Below are experts of layer 12 (counted from 0) of a mixture-of-experts language model. Rows are named router (the router's row for the expert), gate (a neuron's input weights, with its number), up (a neuron's input weights, with its number) and show model dimensions 0-191. Each number is 500 + 40 x the weight over its row's rms, rounded and kept within 0 to 999. Numbers have three digits each.
After each expert's rows: "gets" lists some tokens that make up at least twice as much of what it gets as of all text. This comes from a sample of Wikipedia text that the model never trained on. Tokens count by the router's weight.

# expert 14
router:515487444434429483460535450509501529538538466435476534481463477465493491483485503500485558472512408503546433509460408475410494498517484436465507480433449489571481568488467534531476526500545520512508503427516516463519494611469534477514498550493438449490439533493505533530600504475420512411482505497452523558536613507459509554483419435467461509464519505516501486462465466508524509524491524431573493510500586486528499469526530587500481545497521498554503439488505514490526524467526472523444532408462542512517490520539514487557523536530505558528434456512485485462485527507471517607
gate0:502514483477468525543506475568465539518549481481527544481577525492473497560549524531460544403506483546505517469519447490494537483482502523567497551481474448468552401452523468507528560521434536472515517442449512463487496538534494553559531561499509421476515532502486475502548466523481514503610537454523484438505548522557486537514482465575507513514385506462508517497581488508491524474577548455437456475537565512524468513428427496485444471459471475451459484521475519461472515563524497506488602461483470519567424516503508485449503507546471474549443379481466509461533517427504531515
up0:473524477513442467458504517471543489600496495531561526474554571529491528585540450564474524495524490522512545465468459497452505472494417491525515469457418538439492503515478584427506526468508532529502496458550554530472484485506488546520509449500558459479531518515487459458491508427487504528534589544492483479510481542516447459436511522497534488508430470474503529500488470548525548498558552459484413521505570398539525500411514521438502500490471455591416580526557499496472498458604521555483506524476576479535515512486468547486416482514470528518427416450515531517519464480495516464
gate1:557467539565419498392483510510459550484454495495514469450491489530556521466491465522514496511548530465537474489503520506496479509475453431467490439462520446450493511462522518518608510478516450493486487513561459487448487490509484558497530448500487579414466544547566482491465509504433472497532557510499542574498448504505558491580491445510541456496477488470411468543490541466553577530569525521507462519464504578453498517557580557523520507503507440536492425495548486456499390520430528534473507497480515481478535501534436582491493540524456459502491556470593463547519513560549509454
up1:475489518424500497578532507526482485506540534522462498556515513492426391463526547512500473494457516521498520484540467465605490466548546528509521531490500525555461454543523450470439534573472492487506539484491534507511485472506509485562510542434459495595541491529519447479499532424506478519497456491488445495532531527503524523481424589531495516505438483572563558452485438471471439478517511448558552470582463472588540496436456536446481443449494512474547526479477513501561528482441461504458429512481491580582492543436502495510467470510494513478463514484414553509439446430552492556
gate2:626450562519432566519466489509478529516505554453531455540524416513508520487466488535512555497465529423463519477523474533524460422535464467504497522454521528500488474549531505501492432494541534535529496552524468546552521607443474430528489506520444488487480497503420468469550475556508485584478421488523578536377492482480561467485500564503480538516532451470438506479521486483583485515504508445456438499516509424557554529493552455522513577521465489524475447462466501505453534507573451486542537500523501478527598499450437545490541484536517511485504473502570501473456535492518511532
up2:453501476435440552447557409515467496519416433487406520484506454431456419625444488560481539462552502517465520491424475458486529468509481441460478493600491494508411477513498493429427518445539523518533546493463538567507472493512485438496440541466506535548474475457531466511471541525544415497446516525488587524512516542439530416433471469530590511492508488469462496491529455457540510564539456533497480524482503565467527523535534503520498525489435523450533441476519520438477503515442504504510552496459554473477490516514495524499508533514487477483541515453498440514460508463493484474
gate3:566503534530538571445492516556532476579525524542522526425500448435501465518485497511499449498390489492449490466460466457493463457494468476590468546477468536431506562504495460509477491585505559470476550557473518459487501522582520515559487451528538427494542477508531524509540534524441510492402509565490511467438519446505565441458504492481484519490515524519537469483456587431425503477478534540434479506583565465564541495509518479510473466444531497517434490477506534490466504488556530553475527504431524523519510535560414408539529512498532523453520423512520484497450500513555471528
up3:563531526493508448507461486512460562519504424483535511573483478502530453498600515516414543516542506524534525541568501589452462580558500516534559365428490512486559414503473552532486485474542505485523504521521532432493478525501459508562480542468448498485463520556527578570546455506523502514537479487528518466469569536453482565513532448441496503597409550424554578511501485516428471475491481521528446465524521526482454460496529505538500584493513507465513492509563514527457516521474471473508565485448472444493518481457493409474517457493457484494520519504532521509475501491450484537
gate4:492496571449489537513463456526529531490532472560403508504496542507482509522507456533513502434492493510505568492395467444509519483482477379474535507483495545538448523443550441447519457452478442532563542516466497520539447503589514511542529493495452557472474523458532550497470445468492525456520505542564502527549499458513487566489483419531501530512478480575469565493482466459545573493502520470491493477465517541478493500468548475485533540504606521613460442542473459503434508524557448491465557463491503538521493487480515452528540534548459479449514492519505528521480558471397428407
up4:447524479525481395509533550501534499451458432533484548507467509527475569512477525493454493474484518539624486489469495481409514503504514509449522451522564531474520510548463457535510547491508517424490526502505539464490469542438467522451383552496441494455453509472452439507529503497513436469454488395398494525509446519551597504497531489530530534442547486503429488594497493485520490480537548422521475492471502478484520441533521459536542493474484494474508530507529449492476444561425444439493475507558476487519530403546500573552442542459521532501501495492495454512475470472538509455
gets: "\n", "\n\n", ".", ",", "s.", ")."

# expert 15
router:529478501515491439484502466515430481517514456473523515535465480458481572477468535460511505435567474471513515455456470524460489500519492515552492467473465456560497601405482528553506545443561444568523540469589500515558591525494554497537479504486530468538479510512528505498565518490496492473445504523460438467515530571522531534556456521475509522502595505470527469550540463518539590507455474457550477579534511506537599498516430542474534551482488429532388480424464484453483403451501463485494587473515548522536487536499520499501531545468479501468503503512439467500558563484464463508
gate0:486514477483501395524533486545471530494597504400452510518558515471495495440552478484498527404486412498498517489480484539521480538534482558615559476471472442462535537499489524507515530444437510405495451488518483515540517532451489544531465466502521519527541522451541514489594479591486515455575491485509516550485528475523485550498486495525482522506465478502506455535503550533577471498517512458451439492553540553551477524439572578485403439525440497492450504486443554474464488511500524538532584459550433449506513533539484446517485420446538485554473453531488485517513508488521515483
up0:455491528514525462461520598594557503487484545478521462480530510463434470480487495519513515549435490553533469486469483554512486508491456542527425478494513528499424563519479543469531480483503487474493541461567492500522470517505530505503472456502586498440485546487544467475521511509465521514479550573534456524393504469499415514479481492474566546431430441479535454491432481534526430545465432469489508461457524442505519477551548442475444521470459434495448489564517452473492549452504515549527492480473472588480519465521481532516483485516461640469528428429556530490534481501535432431
gate1:580484503523451431408490505524486505464483441466488473457434466477519612429434472515529452437484600508528501532468447398461559552540436471436506492477503532455555528431472490552570528536428464454518548466506493459504524516503462534480470454506493555457475495527560480451433509517507473495499515467479473487513460464485496503542475479551503475494578518487515394517442486469484551528544533535497454547511534539437496528583488547466544482484494529563478498508559483439471486424496470514451538518467511481496534455514468496465450468506536518493517501481590476415511531557439507530
up1:453522520583486552570550506454464558575526506463491437527545483560461414473513553481478509519493455480514483500510528499587410524458593522494514475540483471541519436532557492493482511517546497495467488423474483514449525470451476457450490557469518483530570590528536492533512518471434515546426417515532470539485508483484594585525524538494513516478443492482501522475516487469396435497524503499567530480528470444493570463441500498470431467508501440548524522470446490540561495527439455474514509546503459530513552551479499558511502497535505543510457549478483506570517452505587557477
gate2:574448534487470483479437474545591524464519491440519510458548552491543524470504509491459521513518526465530452482508462543533482601512511451500573517476533484423508470540518481500533437486475543501512486508517569479508553528526436490445501465451496468473518496483478432563552508479555472572445441537534521551428448527546470498513486546480489546496471482434450436539416394494493470511449537491497467449549560483529553454539523504573516485554465430539390506419513492522529522521568472455546508555590511491524543479520463549504535447495512577518463476465515491543506516482534515546
up2:451499554452483484510511427609468450480393494547440543499480486444464495562462473513518494481563430502474415562463525508602401494495481558441542471466501500548513551503492524426474541469477464496551480496488501441489506510527480505476416543489525496491455471465474462496549519490478510453506546557460538454567476508552514478448481493488549505436505495507519498555506526469539435568517519505545530509548450493389501496515626534503471494484492517496522449486530517503482518477456522448442474470453606471492487476554473497463539516539470485461520552428486484573514523483442467486
gate3:534533517442479531431472525416558529533509530519465480485486500545469488520473505443500484460533522527487441493556464462490471463531505461486470456440522506497463552510538452460532499531482561449485522461456489434465530489492571502542545489443497397434520423539569473507550498505504501468458513498481546492490495519559546427499456530493532504500534597502502516404469459415427508429548473443441451580517467484476477577396508471522458431511508486463460457468473539530478506539488513513513514480405492501532544528495483446447463509515483448500455386513510502489443547453563495537
up3:565548506449503525521454449542462480433443472493497474466522471549513498569539499573459410541541497532516491520493492512475493525478525505472547525431434434539547467440510529426513520453476562528529493501604509467480544572460460461545399504517521436456501518501495537522530508522509573484497491544492498507435521488499576546556568509483445523465476505420566549523511497444467465457465466532554463481519491567438468439456541510590431553453518472470555538528466504480448499461455499570482497460509438468467577503459556473490491494534513471500504563498537444496451511478567501467
gate4:440460536459485520472543478434505496560583496509438490451534560471494471459481449521505520424505430608474496592485504413551463521494405560512512547525492500513534536464441465462472487451536464522513555520468489547504451585526513571502504512519508523486549519465522565560468503514473551501532478425518469544560466553530484529449500489495445514487520490492518563525508573511555445488518479513430519484561536471440526520560545500455517499507495565536493463566429461641503516497522460535511542453497562551457509517456527489465503510534450529477479514469502504480439508455425492478
up4:559536459525462486517527573469519526455502525480489529584411590541513528486490559441504476530575449520564485465524499454514484509602511527495523551461580538490424506504470467469525478539488469403435536477551479502456460495490557509468530536497467545508524498512412452444510552417503449438508474503491512527514457513584467496489494571512498500548474508478446463530467485477478456492514517495532450536472466542461445381514452499500540536465500444457407508469465468462489501582497548502522535540570490531495411457571463541475491493514513572443528502479503527499526460521470525481
gets: " |", " to", " of", " for", " |  |", " the"

# expert 28
router:543475519504503452464511462521434474518585497459497551497485469439471570505446563443491528422521452503515504475472482584440401517492496494487423438477500416543546591436469470583505535479493464505541506457571521466593522534458523511483488498469462438540551548499559514503535507483469512398463461536502469526515500494488551512515399532501492502446583531464504482527538455506502514495427505403560512525525505486522543454516443510505531525510464507496451521490450510500526483515461500487456522478553450510508497572487517472469537596459498498433459498497462449493545579507430497543
gate0:516486527460465528516550465490499461445581437463512477391454493496463509518507484553483444457465489505434564452494469503503498524558479495523539493423520522521602495523488425505542558496454546486471531477544567456587523530474536491465498419471439476494602595481531562485526539534546515493573465461479513476451461435467475592542530482571562509536525502494536484506480516507498493473505525425451461472507533479464491518465539513465483444504457484455474532512502518490432514499505439524512548461486455459526450396575523501478487477432498481520457433567471525558476526433525505500
up0:444525490513487496467511543548560413541503502514492468539493458516459535437496521537605516566490451455510544526509503480436476492494426513498494476423484553515434514493518608489508550493476486531511545557562554504461534525522510502546473505460580522551459563459485415491470441524575548514505535529539522536406510569493508461511513480540557532514495466434516602534446466505549514563556479457501469509517527544542505534456532523440555573466536440535483560492487489440493498461516547541474510524539479454478549436538500444511527467504479478495510484483517565447454518453581464566
gate1:529497445556439551382492482503484455497432460458500459529475432467544557500527476502535464515451594556575463481537472427505530531551502427441456449514495473511525487436483494538599478480502421434517501501547507438448485476483439575497463465496531599506543501550531526513476481478508494495456534553512509438484504526457552465504478546469495516468526449481527397490522510420526534507553516514518433520483500453520496556568503570553457483524500452557510415532530540479502480483474514511510515491516545446537568472545453497505449490574468518489525564487561486485521509492535566501
up1:471528558542477485549483516472441499480519556537461504565514519506491394508472505501442497445457523474508487476532521479559455433536490474483511532561526517479406514480555439454500527403587512531497507507556496467441572460432456497518535517436435469547505467593551442497512581485498498502482483546487446558455500543457562485564483498480523477520441491531540533509551488473486415563482508469534527506537482539513540522466451504461475455475490504572539563426445495525524541441529432522466500458535486589486506516508534485453455497513556474484423546493473502489491420446545432507
gate2:591506535564398522522438524534481563465530569466479455487576501474488574446501499527562511527503547481492496502485495463491483488486500461528592566515485528386541480556482523544527484529449452504525498527480507509522492599450449522571492437458532504445498482535517481509543486540454532518475475541553468518445490464469588511434483561467466514493467447496475522539472469514417505528432565466469466477600511438528481493477476459461522463524476466538496516413508564507464485530592530499492498510564512496543545498482463548560539464457479556476493584457533471455457482480505509510
up2:432573550465591535460486452545458472504505460479506536486490481460479436564464518490516510495506387525480478531399438470573505526569546537421511483494450514550491530527470470434482477516461524518469510497448445488494554527550544457511535591515505567489505468387481465522527504515546548466483551454459607516495538498437443483501432444551486541497491527473456436526522509452540533497540458479513530501506539546458517511471530531528524482498450516439552486493495512505453462427478467411538512475484535440474466476530469471512478482518492470533560538504534577483573422534496493512
gate3:488481552497498523450518471433510511489504510566526507482508520446506459537505506435492529510535543517525433447500500532454501431468508450483479524506526526480539521570447496494465473576460472452457529524490495477479471510452552446484496465499487477413487497527456508509498563552515519525494485490547490461460508438596561464486503496498523468411553577553511597440469460501442463451532528496462486524518520430490396520479456544515534411482497538512499528521558555476403501561487515574468520573439496608568463597544492472489473505550436478456527458470502481440485463455534459508
up3:510521482480557457497551442491501524441447498435521483568512466486532524495480485469471489468586466536545551535495501541496429554557489486542496427506473492471585486471486600478534572456481540462473513521522512458509546436456527550553520487553518441556506463479538547532490478510547561520487516482507487519509564579496507489557523557413510500538412512470491465557482540554451530523500551519469491491540540484435391456537586532479415484475456490467544573524470486495435472535465519527459474473480421466495499476458486420447474509499494546490535501488469400493483481427510530539
gate4:487534458502524524496545524433505548511531554562471476518515526499478477490492466520520510420488498573467499544423497469567490497506472555499492499466462512495538495559483540504569430420528528475523567562514500559521449545561511517527535581459423505469546435493457535546476481490501504492518435459525500570571480553517477514451542510537547518565473529545495477454494470486528555469619553520520516465582493534460489488485524489486477512510508501547457459491458477613586501541564433505533521441488502516444529492488573472507515541570421516478493431486531516546525485398444471454
up4:448484544515472432483525646507501486465577503410509538476480457530534547514455518464497475546511446489594466447558507522484545476494464474472535531543485572425503530501495500528480523509457540450531502483508496514468490491519470577455531474511510526507413545509445461476523457505487485486468492460508483476516493526576579512488456510519471416465531463507462517558487516469479496509442506495475425617421464467499517503558513567535526547578479504473524539457515450471455435520462525512477431526545576469532498496563486552489454473507557537450429503514429505475471558551559542530
gets: "\n", "| ", "2", " | ", "–", "1"

# expert 17
router:501474438451492415524463377539392488557463432419534525530466490469470459479504538451520506487564495504501481434475509517500466527540512529533514424476459470551496542466550534545436529488572503561494568523618503561549526494450570530523478490480514458475495503472515512464517533530531488466476468502481466506536572543578509490509420528500441496429537520499537474467461478484539520531487483443533501563547514453485521468467416542487507491454482454531400458426467515460515498406480467519467569459496503516506481532517475478515517549461491461502428499467494479474568544482451493510
gate0:500467453489430474524524514474510556527615477463461556456477487431390457448580491493467442473504507502492534501478410555460506467566562412566529481467424489474560456537568432488567498480488491503557524399444532466451550489492450553468479484519457500509579508483542534527447496511501518447530455464487499515531522491564528546520518469505516524464444460492470509480470549478481564403500534477481461429568470460475574554431514469444445473501468501476546486514448438513501512485499494487516549459501511468490460515477546497494535490519517456528489468562490570472501501461460539497
up0:492533561536446526445548512529509413487450544588522457537497550547511503503555555529506509504494489467556537472519540442456419484434469491482503464459449533470443467562470569473525491474457496471488500550519471507469457590495542517515481538517496444574484532414571407492520566479479494474496594501494484564483555509466492430505467552484567554554479525478568479494470549543546509563601524496526475498495454530538530443502562524518463531443543473520543523520500548511530488491546508515491460490562541486455461492499479538495554434521472565484459459442480525512510472494536399455
gate1:466482499513478526472478485496551532488490449467499429497437503499513512482491461471534516516508528570513505481456516502546447574510465477471520453537524533420548507465508494571584492545468466441465506489552473487473462523550533470476552522527512516511529494489480474429503484501451477483559580470523517468521460450492534470512412525457450471472459443491493399492465509450475602532480517614423484487489497480510533516485534540578584470561483525596552523565510542502494469421481475493472476462467545477415518498517567501495500487545472527444579580531565489501554483536452547590
up1:417542524508493520588480488470455483507570482488455537529541457520464444532492526485525508448473461458495489442542486530525432419509470463507559559463451513533465527540503484426466475504501493517462518419485496498476457584429440453541443495429453527534515572491538446541503497447487488525473492537576412492495395490518471471567504523501482500518464487550435479510474481486459473411514544478605569558439470503491524515416489556483465481507438498528522478459492522488499491524428406487507531473543513496517522494525502518473519476579472542539403520512480507522546535458560496457
gate2:536499588491444579493437532509544598444557532437541527573589502517486532479489510544526551537467477476483506460547493571556491537573575507458534551469450487480454534527555486515487443426464502468490546486505553491497566596501493527488481501481495461473466442451481454540529506489465524559442518437466529576454473500499477545469538451514487478502477468472471545460511440527478547487467479469530461546569516410497511452506613454504491471455509453500423508505495535553536543477526530463562511494488559505492461563595489562509518480451498502484502475500502477514500426548539521526
up2:482510473490512552459536415548458468451468450506481537545571515486451491617407481515500578562466443507547442464504528442567486568510528596458460484514475553520471481489507530533460543493518500451478531445445577452487571501537496479544451486470524464479430442450531458531517510496456494481452476480467587491530493479507549524441510498534528507449532498579480517497528533481515465545526460480557527544546536502458518489516509507512512454462419513533475431533530519503420443491490515544513520443451596484499499518507477465403535477540489549504489484441521489604519473465455495511
gate3:510560521425523553579439486445481484513514481481541506495535534490502419461500506529506512557472523499508492438490438456459552498490543524530472560453549581497464486556522458496412385511513513555506491456524430546427470480527543525609496484457543482418466441520512581477528547541526498493536430523528472531482575487528514502433498522508492504475508500467538503457463470434539496462458531445425445481538555501511452519467441499474527417477520505536404473462486538447521544434593502508497453546465509514525461513483438535487537541499528538470485465517463525498487493464564457526
up3:556493487524482537462427488555517507478514414520466572517448450504548528599521492555467506499512514522535499544524525553479494528567501476516496467435508511590542553465517529478536535510559493521519532522491539392655496494482539563529501458494491494514474539474517486520441468516583493510457525488463479448496496543504460647504503536441486481535454497427465505461504520489454450531494471532560491534474470494389482449458486505556498518517511545534561542522487443518511498477493469503506466498500483500469535458453565469507492479547443487533522522503556462592441421459472522465
gate4:415518473483548484478547503439566484539526607559469465493543524460413562438445466510468432468464562549482499496430543505582512488550426428431453560475491483524447560521459435534467469459540508498553520564455506457473413517543530563493494571520442465486479503479473548476485525509482517512566423523562496517530532525488476524495504474517508540472514481488512532509487547511501554444483486489488537454553568476483509493441516500463505512487539507533461470557472512588422548481513477547463517439457493459441447459456517471483480568512509502422510472505533529537478529408488468520
up4:528477509514462441534477592482541510477504527518436587511431492587536529497523501461484510473555434483553454468532481496482491477565501530551493514497514531437554511485471500510514448543424514468455537495567539508481511510478447475461460547445471504500517500460460393481511507449505438472484572462487520511494433535543526505547458516568434489512525474481502489495511503440483503609528474491443487526490452541478475431500456476534510555513405508498505490450532476440441376556496454542502486541516578569502449437557490499590488494526546458494448555499439469488488444568504515507
gets: "1", " in ", "2", " in", " In ", ", "

# expert 3
router:528472451536476483483467486513467487502470521427537521488457484466507563438545503508589488427566495552484462469502448482421473568514499451521511491431466478494572516480480535590381524424498501538578551452505536472520548491486481452548507496513458501521467497486551489443498571483520469471495448552457510483526523485521511521510410526419489582442519481485513494505469487469516551506473497461549504533495525507486476519406443494479594536497553456540384412489445566540493475516499464495465499472498571452559494523496471497553504556510478527512481523493446441441476547449503533557
gate0:507456522506579501559544478519567522479520477497516566435496478439500459454513559495492408453485456506464428463457466520526515493540469479526512483534486480483463506521484418554509510527448444428518547484483583442475422528514512463468512480520497537516498489463561511479516434501471480562530428449505526449419556483569504543494444507499511523480470440490485540484531466535546471497587516478399460401547502500508508551477529486481492494425470419504515475478522509476410599527494513484502519494538466458519403479526528488524439457464491463540465398553533509516463515506515569529
up0:445479484546438540482497528526493499521521470551485540528503531459484522466483463568496501490480504499555545451523462498473500467456522466550517551428501511511400557481517589383509454445395504509522500452493464604547523583552531551512471460485532438423535540498455443510468590471497481466504530482466510524478509462490437447544520496440539516490459459417537546524482559555502527494499451460531481499508474400544516487549554481489505492467448478421525585530504483479505488478532521524502445485509462473532504521515491432508522440499475497468480446409485519496515494533507430404
gate1:466424539558443472434472546568522490489486475458507520418456462498469505455456535463495483519470550527505454538428487450489465511490468476456568492476491531497590527534422467497571524532537527386576508453559523461459490493550498561497478450513514544499494469482529487415432532510535448463512572446533486443507526471471500493540480457555554474531502522516505449531513500492491500525538524490526471541488520534429547477475514591548489516504559435455467528521550495470500419466561546534579498428535552471429545459543517530487547509555449534493549530487499458477469429556449503484
up1:487555547467529540516524503430504493518488453505425560523484483500462441503545491514439481471440493529485459455588536530489509488504528581533488446541473505517459468528578529481433489505444514533532514496552547492473507510480441512509488521551508494580574587554534481491516511476501539506469453529554521597542426496490569511515502566467507445483449466540512464501483426481499431511545543473491519486549505484507541546522475549463382425464418510568513500465476490533556429521387464479471505550421458522506498536512479472502458451582475499532459473534505539579514480452500533508
gate2:513504565554442518478449492485574523460508460515540502503518521524456552485481518447526545568570527450457459571492493550540458561521519479445566505497441560479552445538538545542476413494486538503487495482465545447518533570482413497475470534514452490534556506489459476502533540510477544469489440493590550508431506475501511487403471484517488462539471451482524546484416479513511545526456541489502460527467543438491458502509511480577494529537518497464394551477554478506519505528564488520529529537610516478515498488504427535501627465532552509455470492470421499476534534550534474503
up2:490458478437485600473545409549495534523451530495484488490482505442535463548568482579455504505557427519456522500440568463486510482470505534495529504522480495538418492529497492399453570493514446492563556583456526505529497520479527568505501583536512506426523412435536531546500509459563496460554477485441514501561588493467421507499486473490521563470509520504539465562493484487529511443522459458538512516513493538435555529568502514463475426493424477452478470540492495510502473482482505477495476476433498412459498469534444481463481477562463462471522519471574465560472501518449504509
gate3:570510506553526591478521464515486447515456529490499525464459503524446504520506507534526570490428520514460434480528483461486394492509567443502520530483587489446487487544463450441478508501479490481441531514513433476487465493538526399594546490460568510447545510502528488485501500468548503446516448521576529552519437502520557443412522544492568487522561566493406467449539430505411493464513456496450464469525495437424509538474433533517498480511444541527482477483485593498517551424469493535478514496500544497499535535542471465480444528525513528546510454478514541505486484472574489508
up3:547514480519582503498573447470558568428555486422475513492486439512523599504517463503469461487531534525505490465506469569490466603510468489534518425475480545477518478513487556490532489435501523498494548523536487435541460523424503502554461483453435509506509548500475494413517403510573543521496536511505487533459547499477461561485534595397441498589444489426565497501471530504480502518529516525533564551542513518437467457472528498512447536517474586550516518489481523444503540443516490477473535470539486522490587529472531463529495469516566482478509566495488511509506431506472561473
gate4:500436478547537482568449440424507516556547537566411487534507501512470537490404413464485507522512531511514479560478503530510557492545431538495495505532484541513472529498449505544544523471500562473548542494544530444560455532530481492465576550499498490493499524418496486510510471522519567439420444470492515536534453514490534539478532485520474553532485537510456489519496483525552477509505522543548535469546475519441433601423516526510468458505567452592482519510453420554501480510578504563491488384527490539465502555421496515495520438549433466507544505493478479483487495477537480433
up4:462490484556538455491485589519512486469524424479541484478496457517521526474459583452468481517448497433530453424512460444554506528495513501462501526510494507470548533560472526511470454473508508396489505406509494518521460536514401555409486529521448523471450482577454447541440505510445460463463511464443517495416448492501513517470452544444443485504484476537460450578540441492519542518477449509475437502452520516486525489521505543532543495494454475492475555440503399502483499475425469499456486488455491462566469452590462545544509560435452539493528533493423476498548480521533453475
gets: " in", " on", " to", " at", " of", " from"

# expert 8
router:498481460519523466445494414418498562519545499430528500482522512508515534472486439556524476460421480557532426511481462532429479535561482499433419459558476501481547492477478536507469485511470491539614533447539464534536521522474506510560507498497470460500483519402486472483477527474495529470402498465450477487519536531516516565538487474467423443459521485490502523441450484507516453537476532492495465527475531519548577488474445547462507508536503440471499425503464532515480418437502518551480546501596518514533455531536451448580498517506459513464512449452456419422417565495505470508
gate0:493544452484546425554489503407508570492519494497513546428500516511427499454513492417518422482535525501423509444442502514523552495536541447519469479437500485574609494535491439563496552501483518472455505523459545482552492442500509554507520512507518505495454530526540502478516543595534524459545453441547473463490451486539481552517572465506495509507507506493512443486480511508545455511493505499475463506547486518532517474463539485487526411479455475496558554500447531468430554519517586482505531451529436436491431467520477489465471585401510452456509465519517491460512476474549635487
up0:476474500494570461451498511441494482485498472529528444485533525529527513523435498500526500511442477493461498498450455425520489510487445478449498523443531414464462496508454565478464488468575502503492471504535483452529531502506466561486504479543469523471518473495558385454486499525499500473456523440481532485443531493532451450460500431444509500488430468417578556479466514556504460607519555487476474523580476434540617506442513472460478541468509479503525534508533545471442577482549520550479413497491507527454542460454536502516541451538438517398492477401568476499491553544496484507
gate1:542431541597488499453487494515465514443459499479493455457472523483475470414501441501562489461473491515517468469519548418504514520556526525490538467516514552466506545554551514533583474511483526436497462502511502524430540472441480557528492456488557634498528484526510484505420568543463490449512560455509547438477505491546508508471479511543471478494550496450472445498530538459463584524532499543523489503502453448482514532503548546538589501453501463505469418477536488482520445519474481554523554535496550496442538457558443585523525470619441453437508479502487501558512479572487479507
up1:487512533493512509558471563506400495567537476479457534506559418521477475507474500440468485452424425426472489524470510511557517540507489533520550518532536502502479469550537446457504520453473437501498517532478508528473500509547435473493479517508444498513582509507558454485486495520479537586451463548521481534533482435506514530504539536499468503485421456557533506500525485517491475410459523509581535460493537523499487494536479462455458412521489526534559484431456523530512492587429455503466554450489457576465498544538415539517470390520477509542471470487527524523460459387530587470
gate2:496462560590456535536485522519494549516495491479522515485528477509421492429448506549578537558450526478489480547530459529534563533447493506475548548516495569494523480478512510544458459566505521468492488516488549498555569533481559479587519503499482496485486520510448418545577507486510480513475478529438430567484484509528555521514443536488484534561434463514497502497499456487472547559472572501476435481519503450499507529470525566519523414511528526446453499469527495503566500489543526482565525531491493391517466444590437588475534481509501615453530561546523423505452508514533529557
up2:505496486488428574496465443530440511504476454529460476483468464449514542498439458517514441493500479478489489534431510536548530553508491506490518506504498534553508512530558474406474535486463516480545501430525474441467483550513496507449472491480489530477463459487514497497441492471413528432451517424450543448523543508506449504440438478504577500458562512432489483482461501463591484486563425495526500531501490530464501522595562492556506546492389526456447459518568492449460546541467513480517509487472608506532491516508507394488445506511588481493487611473508486590532476478473503495
gate3:488481528511508519482482536460571517551521467527588528527505589484461501465445444552563488470492532597494463455488467467568566496562467466525482529475468511440496476564438491484436460518533538459491526514550493471485471483483569525549488457538529480514487522526522518546554546528461488459512494571594450512475574505505425533496558488501592502472492538465463473470466527473401470514520537520494442473535519456482484574499494477523490436506475525567450542489495553453531478471531505498441463439415549536549487515539409474528511481477514458438517434506487431530444497523606479477
up3:514573487473544490507463479552475571495568433450498482564519534446521507523510507538399539540488523541498465497493432554491445529517480559575503440503457503529562418467488507502530524487517532529540499526559430406526535562495468541596493476421513455466508431511456524506552558536576470502501483499481514458460489525492502544509544524370491536584453513451525543509459508557437486492540498566502482452551528499513537498550508497513464559473491516506555505492511473537481539486466510503437539442551483473454469401509514461450431504560490526489523566465497434500483482455512529535
gate4:522466581509528518532447500513522617536527549510415434486540530474506553487460446449503465489509501506457521470416502512525538425471385515492411516458478487556515550603443503476538436477519456501533467467538478568468482536512536511496560547489471525485478427423455509518448510590516508495476492484478508557532528469441535513473458462506464483524498566555512499522463519460520521529550521564480466515454557575471493508431476458479476488569517524528441493541494419542529514508570532528532472411499500502508469491438541499506504536542457498521527460597467460489492506527522446536
up4:534493450513492430495527594475559449425481424457520583463452474543500491498490534475455489515495498517516439482534506503482488473537530547490545506568537576470473554553515535526540468409529462419492555536551498517455444471524481543426485498468443493540436484492499387397584505492494489538530512448461515524477488535533570527514505518533474505522514443524464544540465490572483416480527468516504509521470474432513512503515502533474493452478552468547488537438457507477528464530469493507557522479540551541488470456512443566396469494448496501531537457543552457400509476514477483455
gets: " the", " of the", " The", " in the", ", the", "The"